Below are experts of layer 6 (counted from 0) of a mixture-of-experts language model. Rows are named router (the router's row for the expert), up (a neuron's input weights, with its number) and show model dimensions 192-255. Each number is 128 + 24 x the weight over its row's rms, rounded and kept within 0 to 255.
After each expert's rows: a language model's description of what the expert responds to. This comes from a sample of Wikipedia text that the model never trained on.

# expert 8
router [124 174 120 139 133 116  86 124 106 130 117 122 118  86 119 111 146 120 181 141 116 141 114 132  96 102 193 110 162 140 149 121 108 122 143 141 159 114 133 118 126 137  93 149 129 144 131 160 124 171 108 104  78 149 135 166 159 119 127 128 134 102 127 110]
up0 [126 103 158  94 165 120 132 115  87  95 124 143 144 146 150  96 193 118  88 166 152 155 113 104  88 150 123 173 131 104  97  93 115 139 172 138  81 134  80 121 151 115 132 132 141 155 148 143 160 109 124 162  99 128 135 147 195 141 101 141  80 103 140 165]
up1 [143 127 115 126 106 101 136 156 105 150 160 111 110 165 156 141 116  83 128 162 128 130 142 127 128 146 150 123  90 154  96 136 153 105 116 153 141 177 146 141 151 132 150 137 155 141 112 111 120 100 102 151 110 105 126 110 140 166 181 112 108 138 101  91]
up2 [151 148 177 109 126 138 109 103 114 161  96 103 140  93 120 133 140 168 186 175  98 139 109  74 134 118 142 150 154 160 143 125 107 137 125 162 120 148 121 150 131 117  99 163 138 132 105 118 119 146 142  85 129 155 116 101 147 174 152 116 149 174 177 102]
up3 [129 147 112 111 127  99 141 112 111  96 176 134 144 144 106 104 131 120 132 113 126 182 170 106 138 122  99 132 120 116 111 128  97 136 152 133 168 144 115 174 162 113 117 152 122 106 107 128 121 120 135  80 119 146 107  99 128 149 132 178 129 152 150 101]
up4 [105 150 101 153 135 118 149 169  90 121 129 148 101 143 145 114 113 125 101 136 115 106 146 119 164 141 115 152 137 132 122 137 119 161 102 117 107  95 163 130 116 135 115  84 125 102 153 157 114 122 122 131 118 134 144 140 138 151 138  98 100 120 128 137]
up5 [127 127 130  80 108 122 118 103 155 128 135 147 170 164 157  99 138 102 133  97 121 154 142 152  96 116 173 143 162 123 145 123 104 104 119 158 147 164  87 137 138 114 149 115 132  60 127 123 143 134 122 119 149  95 139 109 158 160 190 122 118  98 112 161]
up6 [123 167 152 103 118 144 137 141 121 132 169 125 128 138 100 137 131 119  94 138 126 102 130 110 132 146 107 149  98 106 118 117 117 124 131 155 131 135 130 127 132 153 114 144 116 129 108 129 141 106 149 152  93 160  98 139 105 143 149 129 104  99 103 136]
What it handles: Prepositions and colons introducing places or institutions, such as in, of, at, near, de, and Location: in infobox fields.

# expert 33
router [113  92 106 135 115  89 113 151 120 143 123 124  82 120  97  84 166 159 147 163 117 147 130 118 115 100 141 159 141 133 118 119 130 150 153 134 133 140 122 128  99 130 112 105 121 147 135 129 121 107 119  67 111 125 104 138 148 112 155 158 140 121 119 145]
up0 [184 113 166 110 132 161 110 103  93 126 124 170  91 107 173 174 148 107  98 124 130 121 146 129 132  85 128 122 115 139 199 110 120 121 100 133 102 154 155 131 164 105 102 116 142 169 167 160 130 133 172 104  92 135 152 100 139 109 166 145 135 127 134 109]
up1 [162 147 143 144  80 153 166 102 137 120 157 150 162 128 105 134 119 145 100  98 132 144 118 137 158 171  52 127 161 157 143  76 120 116 143 133 144 176 138 152 122 138 135 114 134 136 115 144 124  90 128 141 120 148 108 150 184 142 166  84 138 110 149 109]
up2 [147 139 128 115 117 117 130 103 174 147 157 135 145  81 167 163 104 166 109 142 144 172 117 142 113 110 162  78 211 136 147 122 116 149 125 126  98 128 113 163 159 142  90 126 137 131 111  80 139 131 159 111 150  97 115 130 150 154  94 181 132 162 132 178]
up3 [ 94 140 192 100  94 141 138 133 123 157  95 151  99 107 175 149 135 173 108 112 116 148 108 134 123 165 120 136 158 109 148 160 125 126 154 155 145 139 114 126 166 143 115 100 140 108 164 119 113 123 179 125 123 126 111 125 151 139 138 107 133 137 112 152]
up4 [ 58 127 150 120 170 114 128 134 121 151 125 137 139 149 103 131 145  74 132  96 153 156 105 137 150 167 140 150 116 146 169 122 144 151 150 171 153 109 126 158 166 120 128 129 117  97 114 132  94 153 159  88 159 152 112 136 126  94 122 123 118 174 127 117]
up5 [126 109 117 175 104 141 142 106 142  91 185  94 123 116 156  92 146 149 146 152 117  75  90 147 123 163 144 166 150 130 119 165 113 187 129  88 151 135 159 123 109 109 116 118 114  97 153 105 159  93 119 154  65 144 130 153 109 167 107 165 137 131 129 125]
up6 [153 101 144 141 149 123  70 108 144 136 134 134 111 162 134  77 102 109  98 131 133 129 111 123 106 121 132 135 137 129 167 167 104 135 143 123 134 161 118 139 150 139  81  88 119 159 140 107 138 127 131 140 117  76  84 159 126 117 138 109 150 158 125 107]
What it handles: Pipes, digits and labels in sports rosters, results and election tables: Turnout, Majority, GK, MF, medal, year digits.

# expert 24
router [141 191 107 148 119 132  73 164 126 124 106 134  96 108 104 130 166 152 180 102 120 142 146 110 109 124 192  92 139 144 148 136 109 120 101 150 147 131 124 139 151 125 119 148 104 115 127 148  84 136 115 146 141 139 115 143 135  93 117 137 123 151 125 161]
up0 [144 127 139 139 148 124 106 151 138 137 127 146 113 131 143 126 131 116  97 142 121 120 152 129 163 129 164 136 157 123 101 140 138 129 121 149 149 112  94 170  71 152 115  98  89  98 157 170 110 115 124 134 165 124 189 158 129 148 119 110 120 140 123  82]
up1 [126 105 123 150 129 124 121 160 120 142 113 121 100 156 111 125  93  90 151  96 154  97 113 112 152 201 125 127  93 119 108 141 125 112 138 157 158  89 126 119 161 158 173 132  84 123  95 143 158 115  99 154 102 102 117 135 106 121 146 117 111  86 106  98]
up2 [100 136 131 132 111 137 117 141 111 139 124 131 124 116 124 108 157 120 132 137 163 125 190 134 168 169 140 116 182 127  99 114 131 156  60 114 121 161 121 143  88 136 134  86 142 152 133 108 122 116 118 112 168 119 127 130  92 140 137  89 155 165 170 118]
up3 [143 133 117 112 134 129 133 127 150 149 153 166 131 149 125  87 138 120 132 104 138 131 123 104  92  96  90 115 130 130  91 118 109 112 133 119 110 116 152 139 145  92 118  98  95  78  90 131 144 134 100 104 142  96  83 116 135 144 117 171 136 112 135 126]
up4 [168 128 101 148 115 114 100 164 140 144 126 111 140 139 126  88 128 150 184 139 126 111 122 104  46 100 144 156 102 154  89 146 117 201  92 162 154 128 111 164 144  99 112 117 133 142  91  93 123 142  78 112 139 166 126 123 103  92 134 111 137 134  94 144]
up5 [148 125  80  76 112 161 118 194 133  78 110  99 119 150 162 154 125 101 135 125 161 138  78 139 113 138 115 119 123 133 114 141 118 129 153 134 124  93 133 140 136 106 151 152 118 119 101 144 113 118  94 116  73 140 109 155 137 113 113 151 100 110  99  76]
up6 [122 145 144  94 126 119 169  93 146 126 157 125 100 116 110 154 160 134 142 176 105  76 107 119 182 131 113 169 119 130 134 143 115 126 151  99 114 134  95 127 146 175 106 101 116 102 117 128 104 129 113 145 145 129  96 151 156 108 147 129 105 150 167 129]
What it handles: Prepositions starting a phrase of place, time or means, especially in, on, at, during, from, by, as in "debut in" or "oil on canvas".

# expert 37
router [128 173 129 134 142 137 122 152 124 163 114 143 102 146 109 147 134 107 136 149 130 113  40 122 125 139 126  89  63 134 106  94 114 166  73 123 141 100 116 138 138 156 120 131 130 130 116 109 136 150 104 121 120 154  97 132 112 103 147 138 133 127 111 149]
up0 [136  97 143 154 143 135 126 146 132 115 108 113 164 137 119  78 115 135  85 142 104 112 116 138 124 129 155 112 100 117  94 129 115 151 138 125 127 114 133 121 146 116 120 146 146 133 107  96 135 112  91 154 127 143 184 136 124 117 128 128 158 156 112 166]
up1 [123 131 128 112 147 137 165  81 126 188 166 115 136 158 159 130 120 123 109 118  74 128 115 112 102 120 152 116 120 105 147  99 139 110 107 163 118 159 152 125 149 115  90 125 128 180 109 151 114  80 132 196  98 111 131 124 146 118 106 105  99 114 160 105]
up2 [ 82 107 112 114 166 123 157 141 131 126 137 184 131 115 144 122  86 131 127 142 128 131  77 135 144 123 132 114 115 130 125 129 168 121  83 123 129 130 117 131 129 133 158 136  88  81 159 153 157 132 114 119 120  95 147 108 124 175 126 162 135 131 120 105]
up3 [117 119 155 102 123 109 108 102 155  93 144 100  96 127 148 148 110 106 150  96 139 129 104 129 159 155 151 133  81 118 128 194 106 134  82 135 143 108 120  86 145 130 110 169 152 108 161 153  82 146 172 134 121  88 118 108 138 143 116 106 182 140 141 131]
up4 [144 134 134 128 110 185 169 125 106 139 123 154 140 134 129 135 114 152 115 108 120 148  98  90 148 152 160 140  96 121  92 129 129 158 107 142 132 149 126 142 119 120 138 121 109 143 127 105 131 133 167 118 112 159 135 103 106 134 145 141 117 164 159  92]
up5 [131 144  83 115  92 106 160 107 128 131 144 103 151 138  83 128 170 124 123 111 155 113 113 133 139 139 139 138 116 120 175 123 116 125 128 137 113  98 152 122 115 119 124 116 112 116 132 129 126 136 146 114 142 146 130 116 109 115 131 106 147  87 101 135]
up6 [140 128 119 143 174  86 126 109 127 132 158 124 163 142 142 122 142 133 129 153 146 135 124 147 155  78 135 115 135  83 122 103 125 126 151 128 133 139 131 163 159 151  96 157 146  97 104 107  96 109 176 121  93  86 103 121 149 130 134 175 150  95  97 118]
What it handles: Pipe separators following numbers or entries inside data tables (scores, dates, vote counts, asteroid lists), plus semicolons after dashes or percentages.

# expert 41
router [123 137 115 131 125 110  92  94 136 143 120 143 113 146 143 126 148 102 146 150 174 144 105 114 112 116 147 118 123 132 135  86  67 124 116 120 140 143 135 132 124 144 132 122 145 122 123 136 126 160 186 130 172 148 125 158 172 147 167 142  99 121 124 141]
up0 [168 155 137 122 122 110 113 117 143 113 107 144 129 148 148  78 144  88 156  98 112 116 119 127 124 136 139 133  95 117 116 140 139 132  91 118 105 118 129 159 105 110 141 118  69 140 176 136 158 115 114 103 152 111 121 133 168 170 157 156 130 136 145 125]
up1 [132 136 164 116 106 121 123 112 116  97 145 131 102 106 111  97 111 121 141 140 108 123 153 119 150 120 142 142 140 122 144 111 176 108 145 112 117  93 137 141 168 110 159 125 178 149 134 117 116 128 136 119 146 150 102 144 104 135  92 100  62  83 114 132]
up2 [127 155 116 100 125  95 114 138  85 145  95 130 168 164 146  93 101 118 136 117 107 139 121 133 117 147 140 147 124 181 117  87 133 143 146 122 149 148 142 125  78 134 120 111 119 112 135 103 158 183 133 145 143 101 145 133 108 114  83  89  95  76 151 113]
up3 [118 137 117 117 123 175 117  93 162 144 129 143 141 163  87 109  88  97 147 148  95 139 130 149 121 134 150 138 171 149 143 119 171 192 159 144  76 113 130 173 159  96 171 129 119 157 136 138 100 114 138 141 146 125 152 108 120 113 126 150 121 111 112 119]
up4 [133 114 129 146 120 100 132 107 144 114 133 106 129 130 164 116 147 149  98  88 143 172  82 110 118 118 126 128 140 151 113 132 137 134 119 138 129 148 130 152 115 132 146 165 129 168 137 108 118 144 126 123 180 135 149 146 137 126 119 128 104 173 126 161]
up5 [ 87 161 106 116  93 139 102 143 140 108 100 153 117 139 122 130 136 145 170 171 128 113 119  77  98  99  87  98 127 116 118 139 110 175 108 167 135 143 156 126 113 100 108 103  99 171 146 128 133 143 108 149 154 118 132 156 153 132 128 123 137 122  82 106]
up6 [109 114 136 102 108 102 121 157 146 127 143 195 146  61 149 171 117 119 127 101  92 129 196 110 125 130  92 129 135 132 124 148 140 120 121  99 101  94 103 101 116 116 126 104 177 108 120 169 177 153  86 107 130 151 101 156 161 126 140 139 111 116 102 101]
What it handles: Prepositions and commas linking a phrase to what follows: by, of, with, in, including, using, via, between.

# expert 25
router [ 82 136 115 150 109 107 125 152 106 153 137 117 114 158  89 121 145 117 113 182 115 133  97 127  79 116 136  88 104 161 125  89 116 131  76 157 132 127 110 135 123 151 133 143 110 108 167 167  95 123 142 102  84 120 129 102 145 107 130 174 128 138 109 144]
up0 [154 161 118 126 138 138 107 155 134 124  98 159 107 129 206 122 122 166 118 152  97  87 139 112 106 134 132 137 119 160  90 103 143 127 143 155  93 169 151 122 159 144 133  95 128 113 139 138 109 117 170 109 141 115  92 125 127 146  80 111 133 132 144 119]
up1 [126 119 112 121 156 136 108 179 138 127 109  89 119 119 163 152 138 116  80 124 122 142 120 139 128 129 127 146 133 139 165 124 115 129 145  89 122 137 133 120 133 165 104 144 134 140 101 123 149 149 113 170 142 118 166 108 134 136 166 146 111 145 144 113]
up2 [117 129 113 180 170 109 115 126 146 154 149 133 119 156 148 101 100 121 119 134 118 164 138 144 139 141 162 100 164 134 113 111 163 160  85 125 114 106 136 141 118 154 140  83 100 138 125 177 115 134 127 117 136 165 130 121 120 153 149 131 149 130 117  98]
up3 [101 127 140 135 115  85 170  95 134 156 113  87 110 128 117 136 183 133 162 104 131 147 146 157 127 157 128 158 114  85 124 146  92 104  94 151 157 126 129 107 112  86 158 137  99 127 136 116 142  87 126 110 148 126 168  81 128 148 101  99  99 109 132 154]
up4 [ 98 158 142 105  72 113 140 117 117 190 128 101 134 123 137 111 154 139  96 128 130 118 119 109 122 126 123 154 100 167 121 122 183 142 175 117 133 148  52 138 161 150 141  90 156 129 110 133 108 134  92 127 149 163  78 100 119 122 152 125 109 149 152 140]
up5 [143 202 141 114 122  95 140  99 104 122 114 140 101  97 127 139 123 136 115 121 175  98 138 137 129 127 120 112 114 151  36 121 108 126 137 137 103 160 131 106 129 114 124  97 110 105  82 131 121 123 160 109 143 138 152 113 121 112 143 118 147  75 156 110]
up6 [ 94 122 137 162 124 131  88 110  92 134 136 115 102 138 133 137 169 100 117 154 135 129 111  84 148 120 136 140 128 150  75 151 153 113 152 160 141 138 138 205 156  99 145 119 104 135 119 122 100 121 159 118 142 150 166 145 139 123 119 169 148 160 132 107]
What it handles: Pipe cells in tables, especially the first pipe of election-result or medal tables (| Party | Candidate), and semicolons in W; L; D result sequences.